{"n_experts": 16, "d_shared_expert": 0, "activation": "gelu", "routed_scale": 1.5, "groups_per_token": 1, "init_std_router": 0.0108, "norm": "layernorm", "tie_embeddings": true, "lr": 0.00194, "beta2": 0.95, "batch_tokens": [32768, 65536], "train_tokens": 284100000, "steps": 7110}
Below are experts of layer 6 (counted from 0) of a mixture-of-experts language model. Rows are named router (the router's row for the expert), up (a neuron's input weights, with its number), down (a neuron's output weights, with its number) and show model dimensions 128-191. Each number is 500 + 25 x the weight over its row's rms, rounded and kept within 0 to 999. Numbers have three digits each.
Before each expert's rows: "raises" lists some tokens whose logits its average output raises strongly, later layers aside; "gets" lists some tokens that make up at least twice as much of what it gets as of all text. This comes from a sample of Wikipedia text that the model never trained on. Tokens count by the router's weight.

# expert 9
raises: ",", " ", ".", "-", "1", "\n"
gets: ".", " with", " the", " for", " and", " that"
router:499493478478479502487510495486453465500503517509481489509463501507486483498538515462510485516480520492561489527520510507489514497484513514485512537458496466540476525516512531545508499522475432
up0:515535555491488520494477502459501493495540512445462542514512542540504498476496515496474492543482488486435495469460497530520482503480503519499487475485505521472498509522494529493531513530509479
down0:518483509477491507459466560543509503532509465494511498539489484571511479486466533494496495488495521455532520527478471525521472509484529481434511466503478501480492474515472518529483505502497478
up1:515514526523488469484504506488510549498447514465478493489485544545516576478496475483523518511510495523513468477512483442473458459475470498523492474490546525450485505486489484513518504476535531
down1:517503518532503497493466509473483529499524469496500511489490486526495506480497494500474505493511508500477519480546534470444464492497481484492482544479527520551501450490488516448503510489515514
up2:539473507495497472510510498463488541480509512494499544453504488543517542483472492516524439522478534531492499515528530528515469548465501534499535494471476498467564484540512505512482490483515504
down2:481480497572496471499526492481517508502513519460500527502497468498517494525489525526500476539541496490500504527524527503491482509460514519480494519512527500499465482530530520507508505459516504
up3:516497524494498514561468488524480477465526461470501477531470493489514495456464500458494546472512495492504485478491524505527527550540465502533498512538505521486480512475480531549543546515510465
down3:561454512466510528543507507485509506495513510498475509492487514486500477486476517503539479500512501497509510483447527458480503502554469486487504461528525479479511508538522548512456534544461508
up4:478484528535515525534511512493485512487487509510491544496474500488524474511489493459490454512512495521501465492487468472551526484433486484516477530500525489454481483488493451506458460478499498
down4:496515540495522552501478518483493524483513481504511525457489527501514525485460463467479495529505472525492404507517453499482477461513505503509486495539487457482470472482536435547493468454502494
up5:509540496498501452498491516510530500515555543488442518487524478497476480494492513461525517508524556486507503483515510514509504484467565492483500498542499542509509511535467482482479458444546515
down5:458461490497481501502509479479514492523531526517550485459460532535476490516487507506425471484490542489532478506516481489511485540508460461519478508469521484496493520493513503520541514468469466
up6:514506480497514473505452527473493544486461487475527499507499474482522526506491476462487475514524469500498488486512508448541516522515512497486504497492498476520455504495500481492464522486541567
down6:510485487469478487508462535513485462519481518469494470492512514509483474472489455510468466495507520472560466484503542532476501500522489477509478475506515505555432505476568508450464504540485540
up7:517480527475522488515476521451490489494488502446525542452495495513496526493507500534437501552520507564471535471513519461477487522527494469499485479486498517492531497505486466477491464555520518
down7:497492528515496493515534457502533476530485511516513513452553518509519525481518518530467512498491478545516528507516494508507501495486503473500498475522465489496497464537528508476490513538498441
up8:488505503493482497532542519495519518453533502473457492487502472511529536516475462519504526507468531510423516478445514496461444478505487480522492493493538485508489554516496499523486505525505515
down8:485509501469533521531473462509483511458459528493503502503508476508487491477467511493456509442487500509523473508526497480493439516485464512512482469518493498492564525523532507494540496499521529
up9:494488506545521509497506505447504502504508550488541520458523516489496501488531509490513563495495524504531477542476503496518469506490495490538464493498459539471495493520506454490550500512492518
down9:535496565462510480489517463480503512495488522463475488524487547495530492479509499533527520487513542497478480522487524508518507468515495457541484520478495511493477500510517458497492521519518529
up10:506483505510524514507481495546488490489498508503480530526523465530487518515491509510488476486445484497490504478490526495527476499505543553538512453469522462462509507497486524486494519513526547
down10:529486477532488527482501501480512481491518453438484483484476470541529516452511467522426485517515515480526458486506523493478505457509503541507534505495457460458495559491498524449495450527439524
up11:505465533510506471528525511488505521486446532502522524474525515490509500492515549566533524544489532510459493480540491511547497531493487432550499474531489531490508481488520460436507473530466489
down11:518461495513450538482479519499481518502503512533472530497516518494526479507511512534479529515502560531499530467530452507517510477502462507493509463517467521430538529536548497487513514468530544
up12:520506528516439484516508448478524501504503494490532498467516510497479477482529509474466495512472494515495464468462517486482512445487504509507466471435483526497505469504509496503489559516523500
down12:507542473479543493474493476533520525475502517488482526483470464482446528478493463526483520545504499521539501480497508523495519482511485547505501531485515453437460480482517516495483483512440489
up13:488496496520486429498481516526512517447493518504488488502527531513486499456493497495466495450475495507508485502518502495513507480489526522468490502489496514508467478510531473488547522541499485
down13:489523534509474493478507516492496476533520505444508482513457506492464465494505486460514524497505523459510462526461537520457467481500517495518479515516472489490494485504506510518533513501507495
up14:493537527494507480478493488511510508514478468480480527502522540528516447461435509483490496512472524530549531519515488520504488446467487519518492499476507527506502481457507499494500535481544466
down14:510519514491503482509483511457534515510459504499469523523505463515476496467457500518516486469514553516507544511506486471519482491536536520511527503465542469472508482476499506497548520492509477
up15:520463496496529492483505534516498541465505485468561497514564507480502501488485455494441515518490469482474498498519508508492492468510541506550488485516509523529517586485502519549523497519421482
down15:541497508543508472488524437522499499468490485484519469516470482531499492457494470513525486496496490514519503490455511514511504532479493491532502555464457536489497515477526521495534518507519484
up16:519468475524501485525483482484528516468506435504464540509469501517493503469481470473516497504467478506486494454529552479508463456474482533518493504488518481473494471536479523476493498481445521
down16:500497455532529459512485480472483542512500453493517514480536516485482459519493470493429533530479466479520486510475454522517493539453484525475523511472486498496460513473528507536552509508509484
up17:530469532513485523517523497493513494488475536485460512504508509511461502466452480494465500508493484533538468522467523505482472484513484475474521499518481521526480503522488493462523490526518502
down17:473512537505521464513467489526479506448514508526541547484484470469446455488529493520528456450479480529455460465489438506499487476508493476450447493536493460545554495469493503497524464553463511
up18:468459480528533448494488503509508563502507502486536507479524493494501497497508480488498568499541485483471540485517500536511457458480525450524509488469509527502522482510492511455522496485548509
down18:472493512479541519511497497504514541522472491526494471496533503469537474488537467499499510512527510504465528557533518484482473501491500440495539514517483521483472498528486463476490465546485497
up19:483539545511542523509473531494484510479533454488498512506474501518466512459497538510506507504474488484521458486485508478502524505540456490454464493489535523436491514481478497461500507492525480
down19:523451502526494493521518506493510486485492495511481552483468532512511527548479501471523517493507533533506490498510482508498480524469567456498453528492542568476493503496572522497498485451471510
up20:485481491487514520552502482494485512451445518494483480464508497500544490487508504474462496565521496491510545510491529462505480484500458460517478489460509514526494470481519473509532496501499495
down20:524524424462514528503491491466456503517480495506500490503516505518496484470497498505521536479478528492483545531517508503488475471493523472511507521519536510486473495462507517508500520479450457
up21:473495513519462497462455471469514498482472528518495556536498507518522560466526494518475502502507520519451501498520504482488503447457513465501481466514468507475467496518451496517491509507491493
down21:574518533525501480509494485492527502482470479489518509494484494464516483494522510458468486538479461490451513496483483525474470441446555501498517480501468452481486511510499499489468509520528484
up22:532494473493516453521512511473492497493460411483488475490494501526506489493466493476486508471470465485525508505475565452555512455452514472543528470473505525492543499505461473544499480478521421
down22:535512461495518515515485484494504528509508511480493460484497494503499555491490499523518488498500511535537539512498460519495475504527492494508473524508544487494503511484484535506482456458493499
up23:465492458492500460528459547492507500465503523502434560545487456519499506487477523531492502518517516495537521510505480515500481478514444533518472496529510477467507523493465451471522491545529520
down23:479544509495471467540494522486456506489450507502489486477546501504496529495490503513524454496496480499498469523570513523478526488540441521504516499462448479473494460518541489484516523504499502
up24:489515498497547483539469483534544526487544524457482492541492530505532545507466503500529480495472486478524535458523482558516487468497491487516510526529481518493480527504524499533501474528465471
down24:487513508539504476523508512450479502520474532516510538501472531447493499517490495496518479526440513513464509497518510484531504470509462512481496495455488493498524533486497509539496509493473472
up25:522504486534539504522474486475485536499491464457543532483520514514529465479535483539462500502452534470506496474492486486455529493513493494517474491496470503476520487517491470538547428521530509
down25:515546478500531474490492480448462492495464496507535487435483495527480489469484511489505523445495553521453512479511508472532537528488529455509486514525533493501521546509490485522509460458513525
up26:510482524508476500566539521451501498465514506474465477484524529431490491455499509543489503516498458435477507464514481513475535443480509499514508513528466540513512490474456509553454515457499559
down26:508481493473514521468547500497512504489465499485485498469500519469484489474446471458477502524471526484466516501476538483500531440529510473498512464485551507516491501505510525502498490475499526
up27:479488468512508459549525511477506533459525488502530508499508519497494504448494509519508539453504468535507516469502524489487478478517469537529471507536543535451484486478495469486521518471529525
down27:500515489510469486509522528431500502483535481497507521455521547473546504462509524510542534461484454510479539506552479521533505481554506485475489494498515488514471505457510515541512489515514526
up28:512532517578495515576518485497514516486507536492531477491530486520517452481488502506473510528464510454538486536500476502487492479508527466534548515452481508495484487525496491535506459438511514
down28:453500519521522503518471491515508504511452517500507490504490520534472508516457512505521488520450512488508507493504445509462484475502439483480518478515499478515482484487482466483539518527499496
up29:460485511499477496486488477476510532495530506467502486513518482512498476545529511501495416491543482499526498459426527507503460513493455526530487516514524519489466548499512475540506538527517477
down29:531507520519470521527486468541469467507500500488501538551532530517496532503484480506465453507485489509502489483486505490506518517493548534471498512479511494510456518495519496498477518527504504
up30:555484503531509492510454514534462529470493486500470479495501544497535504491497469462494509476478521511549504539472512489484467527515506533508488466468540505487493509475521443498533524441496483
down30:517544476552503520502507521508483535531466462455531496508522501529494487531518464516544486497516485485498504542491481489523461513495457434522507498502556454499476504492454475498496489473504443
up31:468507508515471509466458511488499533488467487463502522482490502506471513476518486508509532518535522477482498473474520457548487499505484475547489487502510520491466512503487517486487495525521532
down31:498480528475515493485480533529547480477489503468499488473502488541446477475489494546524509486483469525505553546493473471489510516480508487500473492439467492477500438508504520535508484473497531
up32:484435504468508520501460529520527492481489491516425459488556520454492517514499515542495467496481528532465501444527439502508460486473518472508471482485511499483495477502504478509541509439537513
down32:493487512504473512468469514493506472514510526465429458464514518534486556494485468468476450484471469476506498512491537504493508479472485536521488529497502499490530510496500529492501501505507478
up33:530485478514494493520486518536474518484484513512465512504484502542533491475465439517491500491504499502525481467471468489449500496509491509491472493486499535468526497471531505511507502509488516
down33:532497496484508505534522434480473475498483477508458512486487459507487510514484460501476487498475499531518489509516419468506515545488495487477460493505502482516533515562522468488510432532487547
up34:480491492510503487468542489427485500490523490518520492507499498502498516467505477500515573440502480453547496463525446490554527520472529536530518490489556525500476459481516506491493487521489549
down34:476512491526518495531542517451530542510484472510511445472501503519531479472472498507452444506497541528501523507488512480544508496468513513459511494469481488505476545499471501483480457504523529
up35:522489524474480493515464477491469524479557538481488469523501494505493486474497489495491472503541437478451508460546548480536493478496451519492546500457477473528483479484515489475511504555491521
down35:523452483550500511559525505512452510509496479515463533514517497512485490488490454442490477503500481507459525495491513530476478508525523550497483487534480504535468515500491501495487518519504510
up36:523462485485520494543487468533566521474463463467472467491511478506478467459510502522498509491545516520480515539520487509504515485504509503495473484559498509458475494501505507535531507527512444
down36:481507504493475484518542530486488500481495462521487519501483490517488495499495505515494531508465493504537512548479506451481521541473486498485502526515445527494485494499529508495492482474490491
up37:543479481476498478545481477561537488486499526510481499497493529545455494467518510482489500482512516462497463505515484490501509528453518507503512461495462518505527502490553513536538500491519499
down37:487493498463469550501494504503508521458507496491553496488462511473495489509495526475506545516552497479520500501534513513435537499453503496515533495499523507506515559426554504533530494469496479
up38:478491534502497494501457456524517534502493467441440508462504486493514530514471507483501501485493492492517533467510517490453523485491537489524473493428483527493529496507475462509469480513486530
down38:489489527496545529492513518506461507523489468504482470528497529464517573516496486483478551501470507499486463483496469490487541508522486418521500486458490503553509516521502515491480490500558533
up39:479519504502514488506483478476523505498539500521477580487521505501484533486527521481509521553477481504461505520450480487479490454509515463522452492524516490510525449440534520471476568470481476
down39:482539525506484522514514462469498464500537484450525551494472466483478495497514495506490499538477483534532525446509529521478486472470490495498497482478484504531506456503520490528504492447506498
up40:505505502491429492485503525484485557486512536469474492465491500493494506492483512526482475518498482503526516505519483509484490505505504484494508494440581470503505489468476510509471503480510498
down40:474492493514516566561478515508571517503469462517488520468498542478506471506499501481459474499458496444526488460457516514517458506489489489500501510471528551516461531496488451507501512509473511
up41:581527543525470496536495539519510493511501514496536514471513530503496498488477492530510487464542527494494524497460483474513505488491513513469452491446554525492440486503511506507534497524498492
down41:488525528469557516560480528513488481496507518521496478467473444516451496495504538558498483505520494539496498451496503507468501460472512461499501497541497516509452489464535446508528499511497454
up42:483503500518517477509548504528553515472467499473503505509514493494468524480462536487498458516486504455538472523478545525508504476506463525534486452539513517520502459436519525541486487532504473
down42:517502494551469511520502465566504532505505505521488505498501516534472516488507518459520490507470485519488476496555494509481485522473456511503532474485497525489489525455537472496453488497470527
up43:524502492494527457551446483476505493513489483477493581484491475486502507445481473494452495492484510479496487482472505558490471526479467487547509501476509505456495475506468495550557486464495528
down43:482561480504480527542501497478474484497521514509481554476506440521560539485477481503495502516537496513457478538541453491476466542493484471503477503536519507468441462492490537456501511511514529
up44:488519497547463469495471489481475490494455479515511525454525501506514477510489503524488516503487520537455519508528517516450458466447485498551490482516507508518455480476482462502502476500545538
down44:504463514511457535525510500487513514476516526512452502525514478507497510511489482465485491492510505508515468453524515493490491473503480535512475515499526499479486540509487500508551502517511487
up45:495509499500512466489497471505441520453516513512446507469530484485477534471478431494472505496483493467461506508472516488497505456482511541510480496501489485486555481476532497501495492493515525
down45:484544514478500466499505474495494515529501445541551524453535480509519499447477464512531484519515509470499487495503537540492535490510529473503495515507431485503538517481499493488485531447490485
up46:469465513485536448489494488498492522481446519456514509476525549487478509435431501483513499540472470493497486501470513462525464519475530505514453463496494513452485523496535497530492508496474523
down46:488495489520558484499487531484507553472531483536526461495555550505503507519495453505485535494530520537523481475481525525493473482466461449512520498481508505518528502501498511508454522499527477
up47:553486527475539489507501475495510507508472481497532514477483465558510497465473485556498480499528453511506527550499501529474433497511466573520505497469494468476487502466494521507474520480500528
down47:506451542478521494489511492524524490534505469511514548520470489497517528482509505498530461526533474536465484549496489538466524487523459487483479487470491526503488559551480481559482504478488486
up48:514476497515489499516490532546520501488521470513502514510513497540470519490461511480461477488557481522507478492500514518549478484502491522476537487490503491505502525495554507458482486522516514
down48:503512490460498527525531525506519495474533517547502527466477463500534482519510507503490541480545457489489506487482547488503527508500497517456508486503505552448478498482513515533466500495508464
up49:492498505492527453502507496507517514521484457478508490503472527523488525451486459507495478512549499499471515484472515506432496523449486478510526450532545539466490458482520518518492477457498516
down49:508478511482513488451483505453499524502530503493474508538551502505509539507488469452532494498520480571463459457498511517524505496480533475450516501503517488479538504483475526505490468470533470
up50:496555479555531510516482519496501496518506517473485527480559430550472488507480508549494494522562481494510528490519513495463487492506461490526484455468508474471475480566516504566525516491500484
down50:489514527457487521515498484525508551547506446471490498476486471551469490491503538516486504502540490502463535485518536480498450521544527491486488440476567495471509505538502510491527491497558524
up51:550547535489496491494485501559492526463486519481512499484463504510502469470537486543485506535532541491488483480501489482492486506432486499510453479494534549493494542505518515520513509522549521
down51:522487532478509499504498508469503489490500520483485478481482443474508467482508518494479501516474529476472487480581513520482511492514486503504502491506495505533497529514504520548495506501475496
up52:519529466509506496489518475445488552533478504523494472512492502480443525492499492491473496523467469442477451525517519477500510480520482478496511502477487525464477525502493517526514545515553510
down52:507505462532502511528470560471512510446492500481490499464544510496448524489461466470480489552514547506535511492490486497464499496482517486533516498509540514444488510480485477537499524543527518
up53:484496560505475473450492499480440496493527512481486522510471527501461525476476499460518520508472533505492495491469469479495501508486474481524513540472479559469521477439530495560490520493488466
down53:468477479505519495474527475535463532465489523470500492497520482458480468479498488457477533565488494480527511510533488515542511441484525486475475462429496494511512465515487474520537500510491541
up54:568473540544522447488521519506496499498501501480480496534506483428457509474510506527504568515528498528509465496514483520509469469512508482527519468449496493491511492476536524506520476479499475
down54:490481477519487525477510513457557515492470495534492460512486493492491487516498494489473509499491493482492498481537504469491486493461472486498478494488506480477515487538501523546494495535469498
up55:482520473501518498470463516461470488467492480482495540534492466508509488504483516512500501487456521505487493522501528499549498497487464509507429464515491470522466469515484560528506538467500506
down55:492487474526489524493484505497474550504526487498494546505479540503473538517514477474491514533467446501501544531491504510559461492530482517503475466510493491492516478496541446527502500518483511
up56:556519455471505443538412502518479496491438547469499528468489500471476451494517496515469506500504523496513490489479495508498507456476531474503518448471557493497505490513481478511513477518497511
down56:553489470503498517456522497503500506488557545488487501504474508507539456471489456528486520498551444495512497474553492530462495528497515494502480492474547506487489507476476461528551424513543493
up57:501509501517437488531466464500505471495532474483505548492501498503439510518481470500497471510472494477541476491512479523506499508515518491538523492535535472485504497525508508508524503482520494
down57:453516487527507510528466490530493522480508513460499450502493480492509486474517463555531513522461512497495522508488515501448521540500530498492537504477523491541478489487490480476567534544523508
up58:516520507526510495534491522547492517504483535471465546479491474524486538507480488471489519454490527502475495500461494488488516502492468561508499485467488478468460501472460498495504507473464482
down58:518521510493546501511514483531499471500463504489483492488498529542492498519495496464486535513495484513489508535484493482527482490515484503501535479466449501486473528479464479429484499498474486
up59:531470503497478469547469536501486496485482505513489524473489472541485489478514480549435499570501538525493489488515517527495534509485502502520509532450434492485490497482499497472497544502510516
down59:504479526506556522498489498518513481490496468475516483498538486477479502566521506550502518465447509544464459492529513529509495489487503529485485518479436508489483534532513508475497519479503513
up60:521509493505507505486461455500452491474465536448500525490464529489470470511489514502518504501500490503476506539550509518499481498487508562525485475498509517458474487470497514514489476472486506
down60:500455508497464468475475513519534490470454514496513525526499499524518478464504501525511510504511517489510501467495492486519494487490489527516491471538493509478432503500479523513519521492496498
up61:482519527464528467528489494484569499487518497507468466476504520516500476463517464485520512444477471469516522518502548487499510519524506495513442467515514483512493514443497467533508455472495581
down61:457538469504475538499450497521483495502521499527480559505507458496514484518493496486528489478476469489490503524496525545525453549474544528449489532489518485576497505482500540502466489518481513
up62:518504509501484484505487547543490504465472501466495500505522511462513486501498460488506487506532488513527486498524507526473461512508488520518534500514505503489457507520539505509470511466504510
down62:514429509519518561530469509492447523498467530466519484468482483481485509492493442498487498503542504460485523520518464504491509487494457523525499507487455504471510498467488504517513594445512486
up63:538458523489510491530471481506514502483504501476487481515507476438500513473479481503523529527441522471466486477424523477471524495477524476500525505485532477521514496458487521514472491502490543
down63:488464481513521520507476479485516465504515514480478485561456531516503458510491509500543545502469507508480458521523511469499500488442524503511481510503484456466506493494495482473545490538553515
up64:530477499520499445492489483491515499445494524474501555428505520533486484495496495548495488458527513502455479477517472492516489464467512491464489474463437508477507515510564459507526525529502532
down64:498478463548525477477470467510503483454486505500482533510446479513509502533513514497505459500514454496537501524503488521548484493482473506553514490527514500488480528515482476519492496527517552
up65:529480543494511487510498531460471503468520495464486520500470477516478518494562509497469525519540486509530495495499561500471513501504499513490491486488482474470485528485508454529479519458480435
down65:516478521449479498507492495506476487453495506515527504535542489477479534484500478524448496482468505498489503482498532443498527514461480502460475510502456483493493521484463491488473510463488452
up66:504456489471531494515474512510441490529519516497526479496490479485522475465494473532485499496448483514492503466509482503469490461484499506502530465495559532486485488489509482498478508520549499
down66:455514509457522500511495493507543521565508487415514461540479467505491495478546543466467491488501500472420437475493483473491504520472475565480530550516502513486548514514489482513507505480510514
up67:487513516541491513465505551485485508517509491482465518515502474546484501475534466531515447526508487484525505499509478535504511478472528468512452475488496573485469490479510505439547474528462524
down67:557478519561508521431500497495501470478543503498519468496511467493497498485477454481448504495513542555497487471496511557494488524496523483455520536516531509479463471507518483546516522529500484
up68:467513490488506489493470475520475507499468493526491492546475501530481535507511476538491490491512526507465506484505507523531530489489488518509518511524521494485527506482503434483490496506486485
down68:433492482508545495536498485467535499454518466495499506488416475533517481536531511470505509473505487525504523508469440510475494468511501480514525489492473487518502498496488485489475494506461503
up69:505486542444506510516506494502505516481476512487504502529506514482494519456512521552452474486497469523476520489496494484491513488490473516579474521511513511502508506479519490477510495471513500
down69:483511482491494502531459503481501468479517466485510478534462526506501493522495485497470505482527508516479507535538493471482480472479540547551529506509491531498493510477505467461482463484493517
up70:524542503528487508536482502502439488496479459486523536521484505505451497461492444453489478485501488491540535477523471514480456483486484483530508491461569491488537492491525500485486512523503526
down70:541540473491525504495520491511475471500530540516521490494467502498541529532495452480520540448490488463511529468493490521457500521521527442527527491478509468507543544477520520510493510508496470
up71:480479511521454498517466476472513509506468479480513539481529545487500490487465492508494478538482512460499510472478474487522538528458462475514467495489503536528523481505576554482478487444528493
down71:525494512567482464520533507469486524490470522473482514520511483476520505470529535484488521461485517465525514499507511484488525482475465505531542492520527488501510504485554475503537531456500544
up72:482497530486488497534505518525477492471539497526518519481537502482521487504471493535480467491484551505492521516513524523501492486484480513571498484475525515503486528491535481516479530516504518
down72:454529521487495506521474485513531510511470485460502510537458508410516450473472487516486518475537480503507479538480479525513494510515510447545494548537494485481510502508523492505484464508485503
up73:485503523527469478528491521520508503534467535520503506492462484505516482483516497515481498511501482513501474503506500520476487491478561514513494514512508478507503524484469517536568506481510519
down73:513477487496476467493473496505463468512488527529510513507448483492521517529493473512505508498505521466490500545487480457488479467463489507528548481484534507500488490520496482486544526490482489
up74:491502519465516484517449511500457510452522573492509496514508468526466500500511499466508474540467500537498499517529533525487500497511483492538478482489524520495491480484537484483528446511578531
down74:497532500493531444493475521491512552469507515493526518483515486471527442499485501525518525522469468479500493487505538509488505500482522524491522498490518542520460481510542477494507477459470519
up75:497504541509500473569464469506475537523525462500468529511492545529471484512524500503473480490522495467495483547481472509463468514509523542505479512531495529466477510501490497481491474483508522
down75:527484500486474500564533436491470486529555524514516484522510503528504503526479452483489535486526532472502474500485492516521490492485496572527505533506519501514480536492473503523490495498539509
up76:463520480463506507513491507474493483501490576529503482517509493507512524470477478498510505481524487524442523490463514486485477492492558462504464511519539534485501463519524519536494484512516490
down76:458479481467508497512540484534502461455493521532507528477516515497505497508518495487508481485502512474488493489482500486503481500502559474472489531509519504482489486506502507495506488450503497
up77:461478499485469508487442480474510479485446464513513509487522507477518511472494478487516491528523500511539489444542527532489506461552505557517554480481509533473454507499500483542507489505496502
down77:524513488522482432500521517518494514476443542483542525459506486497522466522496467505489469461483500489476505500489566533494507500483495502491482506552505539494498492499452492483504515500530528
up78:515507424437529516494524529524505503531543507485496515430486507488449477471484504454513474498496468562509488502471488482531505533486504498496491506533476553474504512482435529499514504494508489
down78:546497513473495528480472492487499530469487488483508506493517515495513516491470497520461533493470504468472499516512512470499503469470478498495489440509534489497494524493473481540501519530486493
up79:520498501484480474481480540491521493473522486486546494529477466473475537517487498524520501515511523493502491506469494461503503485526513501519499528466533511454479485490518504481494571482561498
down79:490488497464533505480563478492486493528498472527528478495427472525506493523523500492510528473462494449497507523472535495504485495559501526457493520515440523439496509495495501488493507497537517
up80:520478506514473492530487501466452570535496493457515517511518542495546476484496520510546552518493482495489512554509522459498499485500487536521500501499508538499507490497473419510455571501502498
down80:490524502486493463522544554468504508541524469496489478461562494502485480470523505489534483482505457491548454499525494489487496514532477568483554544509496481496508496459513440491478487560515546
up81:529506505518551494509480498488483502503485501456449507539535480526481490489468459500500494518532501493499496465465477573482462490453462510537498485515496445468471448487453524502487476535502536
down81:499487485491500503477461498509538481523453509449537506496501478476552501500517516497523510462445487507527522503526487509533519458495543486508507494514479496501521505498498462498457478480517509
up82:484485517478523494480497522472462517488490531507451471501507501514482517477497544499492517529505517470497509438496562533481541505547502512485495502542488532484490502463500502468533509474522500
down82:488518487479472501522490501520478536488478511530491482522501501479459470504493514456477517461534521539529504496500449510507536499485482546475485516490475540475479458494528479485476498482549490
up83:525479548478525503500518469492493491517486499524497534494495502489568526498457484502489529481527497509514474497491501493525489499482484467475518482483523497512514517497473517496499500498482511
down83:476518540538501491496497462462542481463478505475537512527542484490471536513520473480510494559466489470533507492498461498456479500490481530486476492510514539470472470464453493492504531479506512
up84:512513502559522532491498468512472512473487494540519491509530465477490490525508482473428480508499484491494538502493491475536421485472494488487497553542516500511494451476506486518531437520554453
down84:487513502503500476509509495473471545492519526482503488500488518513483465523508491471478485516514483509558509508509529487508492513525493456505448515461501507527458486514474495504501530512489535
up85:490464477525482485519492524515497506487480554525519510480537549469455427492485481484511498570528485452497509462503482453522485490523474533503528489508489512535528476502476482493479514513425487
down85:538501526465486546464505452545468500514511561507490515516498533452464462480505515482522526553506464524490513498489487452480538549483519474481503501493519525505510481497444451460523520513518483
up86:513464563482500504461456510479507499495488485496536516479516516498474517481531501507514499490468463475538519469495519465460459488522505500562553487478504505499490523482475487503483492512538512
down86:484532525497499507483472514493534521464486452493482484483489547479506552518500516517515503462485477510530494478496500444465445490490469490527493485453504529536505518516521483517506508497506476
up87:491482516552542533525493538529533485437532498507465502473469523491483456505480471480477518521487477517542508496460522501508515497508524517532494472470490529484523498482516485492479512513516544
down87:505502519476522492520475529514511509480501522518485507489473535519494484495503435468502503503516457531494547503571503506495518482487490530511436520545494500498448484487525526495570475477492499
up88:502513494513519489518459494501486500487481519486491511481511509489517509509491461484506489490467462495494478491533491497505525500474496514500493509474542513503495525435507503462514490502535462
down88:474480523521510502518502484486540537472488532508515537487503565491526503447476492507514476454549482524524519499465498448501489488453480481516488523506540507491455528544547486440506499504509491
up89:491521512478542496479464499524505502488501516499523547488532481520533526466463495501495515488532508462503524502517485558529496493446517491493490471508533503482488473478499477456513525509558515
down89:492483507507458511479481484498484487460518532466486491536488486496464543435495504492504454460528536467489495532493514496529504481488486524515535537535479506488473490512493507527475498493509534
up90:461510489468480491492428499502459523484498564467479498504521483509485508487486486491485498507541496459530499498526500489503480468512460497506527481531539483470504495513507513500494487519489466
down90:524516527501512478488424473538514467530512527527524456505487528472522508493459497481512485550505467492496485468451483480457472504534501494506484502471527459492485484460545519519452490530496534
up91:475468520487513513490463526471517491459481500467488485489523548492447522505472477501524493504522511516479522541497511479492512478508483506513481475485494504525537492544510479549506513514508503
down91:503511543459481544517489532504481504470474497474512465502500537479523461474497524507524473543548442517504530478450499516531483506483490537493544493518557496512560504527497483497494518479551512
up92:463501506503519498461499459528480491475484507448490492496545471515500505476481444505496519569507559474529490485487520501496544475477511498466486487516521486482510538468446504524530547449520493
down92:503518493500486435546459486481476485508481500472494512466492508493493512513499497504491531523543458482461482488521505443523495531508566494505518490506484534491498541519482542531486513519448514
up93:512548494517507481498499468492546471507508488442514536509462447482485493503477460513472486526505516524509460520528517470476514497499536524492529476567517511483515481444545475516496527467479475
down93:514453523448487500542526504503527506487527453440447472479464512485534488519487467506516516502492473472457521469513489538527517482470500496504475526522453508488493479462498467475553465506498518
up94:495506527536538459506490464525511522497495505487459466522538499542533501502472505535459517491517480512507457501489507496515526479498503523507550479481515506485478480505492519435499481500485498
down94:470485535465491513482502473462488500479520477517507477541496470489479512482469512498477504524489528519495472494500509546500476484514497471519498490497478541530495518486504523495508473533439486
up95:522517504512552505498497501519494534485464490547522517472501520508475551465525519477515436534521513481509473458494497525482464456537533517508428501504513526510495495533450499514510525530493498
down95:511497498499554503478471469482489521527486515482476533467514488492533509519517535518520453496513510502552465501453434497482535515482474505506468561513537497476513488523512534497497483457512508
up96:503472523488539452460462471490535486481511511477507438505494507495473493483490481457456502487516507483470483515523481517502464507521471510529509510499510523507492488495490490508474510505525514
down96:469518500541493504471490473542491510470565542530475492512490497507490521450472491556490525528508451509516525529485491470502538535506493491532444501535466462532504512496492549514469544504495502
up97:487511507513515550464471497472534526477492454477516481496505513527491515478508459539527486506483491531478507483500520503500474501496525504484490484460500442476511537486515431486477535493538498
down97:496522493479506552443523486483501473521504499553494484489464504528473526490494542456456527464525517490474545513540489540520471520492502445459518510475459513499510539505485501510525586542502494
up98:499467523530533501525478471504426500478503501524505518489441530538503481510471507588493508503511513529512461457492536527455525502475526504467495454492535512547457478481520498538527464490528530
down98:525528496515500517524532485505487485487513554512524522464477510476483504470554483490514527533525492482543525497505505461487519515489500521503509526500485520481478497542501528502515492561495509
up99:530491478497484497494514518506479487517495504463483537471482492501475490483499476563502493492501492502508478475504475480481455514491493509488529499480519497513566505517457509524484508516488473
down99:447503499548500481528486519441543524535479532468501515488482440507497504475505483476535510527461521544496530483458511489538517536506489507496480504552467526509496533485532484504480492487470466
up100:517458466507499481548503478482500476505479490472479514474530533487513508489465470521472470491506465521490471479510540494490532455465492517465489465531507493482466492495461523502444460524545492
down100:462505468456525497476492488509510504507490510472519563467508514501526482513537463502478460526512471518538472509480540477509508468535487497513463518519474516490495478510523500493507495500479479
up101:489514522478492496528496508541491539508504465515499496495537519510545513454465475485487511505527445475503488513515464506475509485551492472463533496496505513517544451481488496500489513502520512
down101:501500488465463470511507489498527520502542500500445508532529508533508451488536484531504493488503437483477515482534463548507497495511515494485531520456488506509573490532521493442468522488511494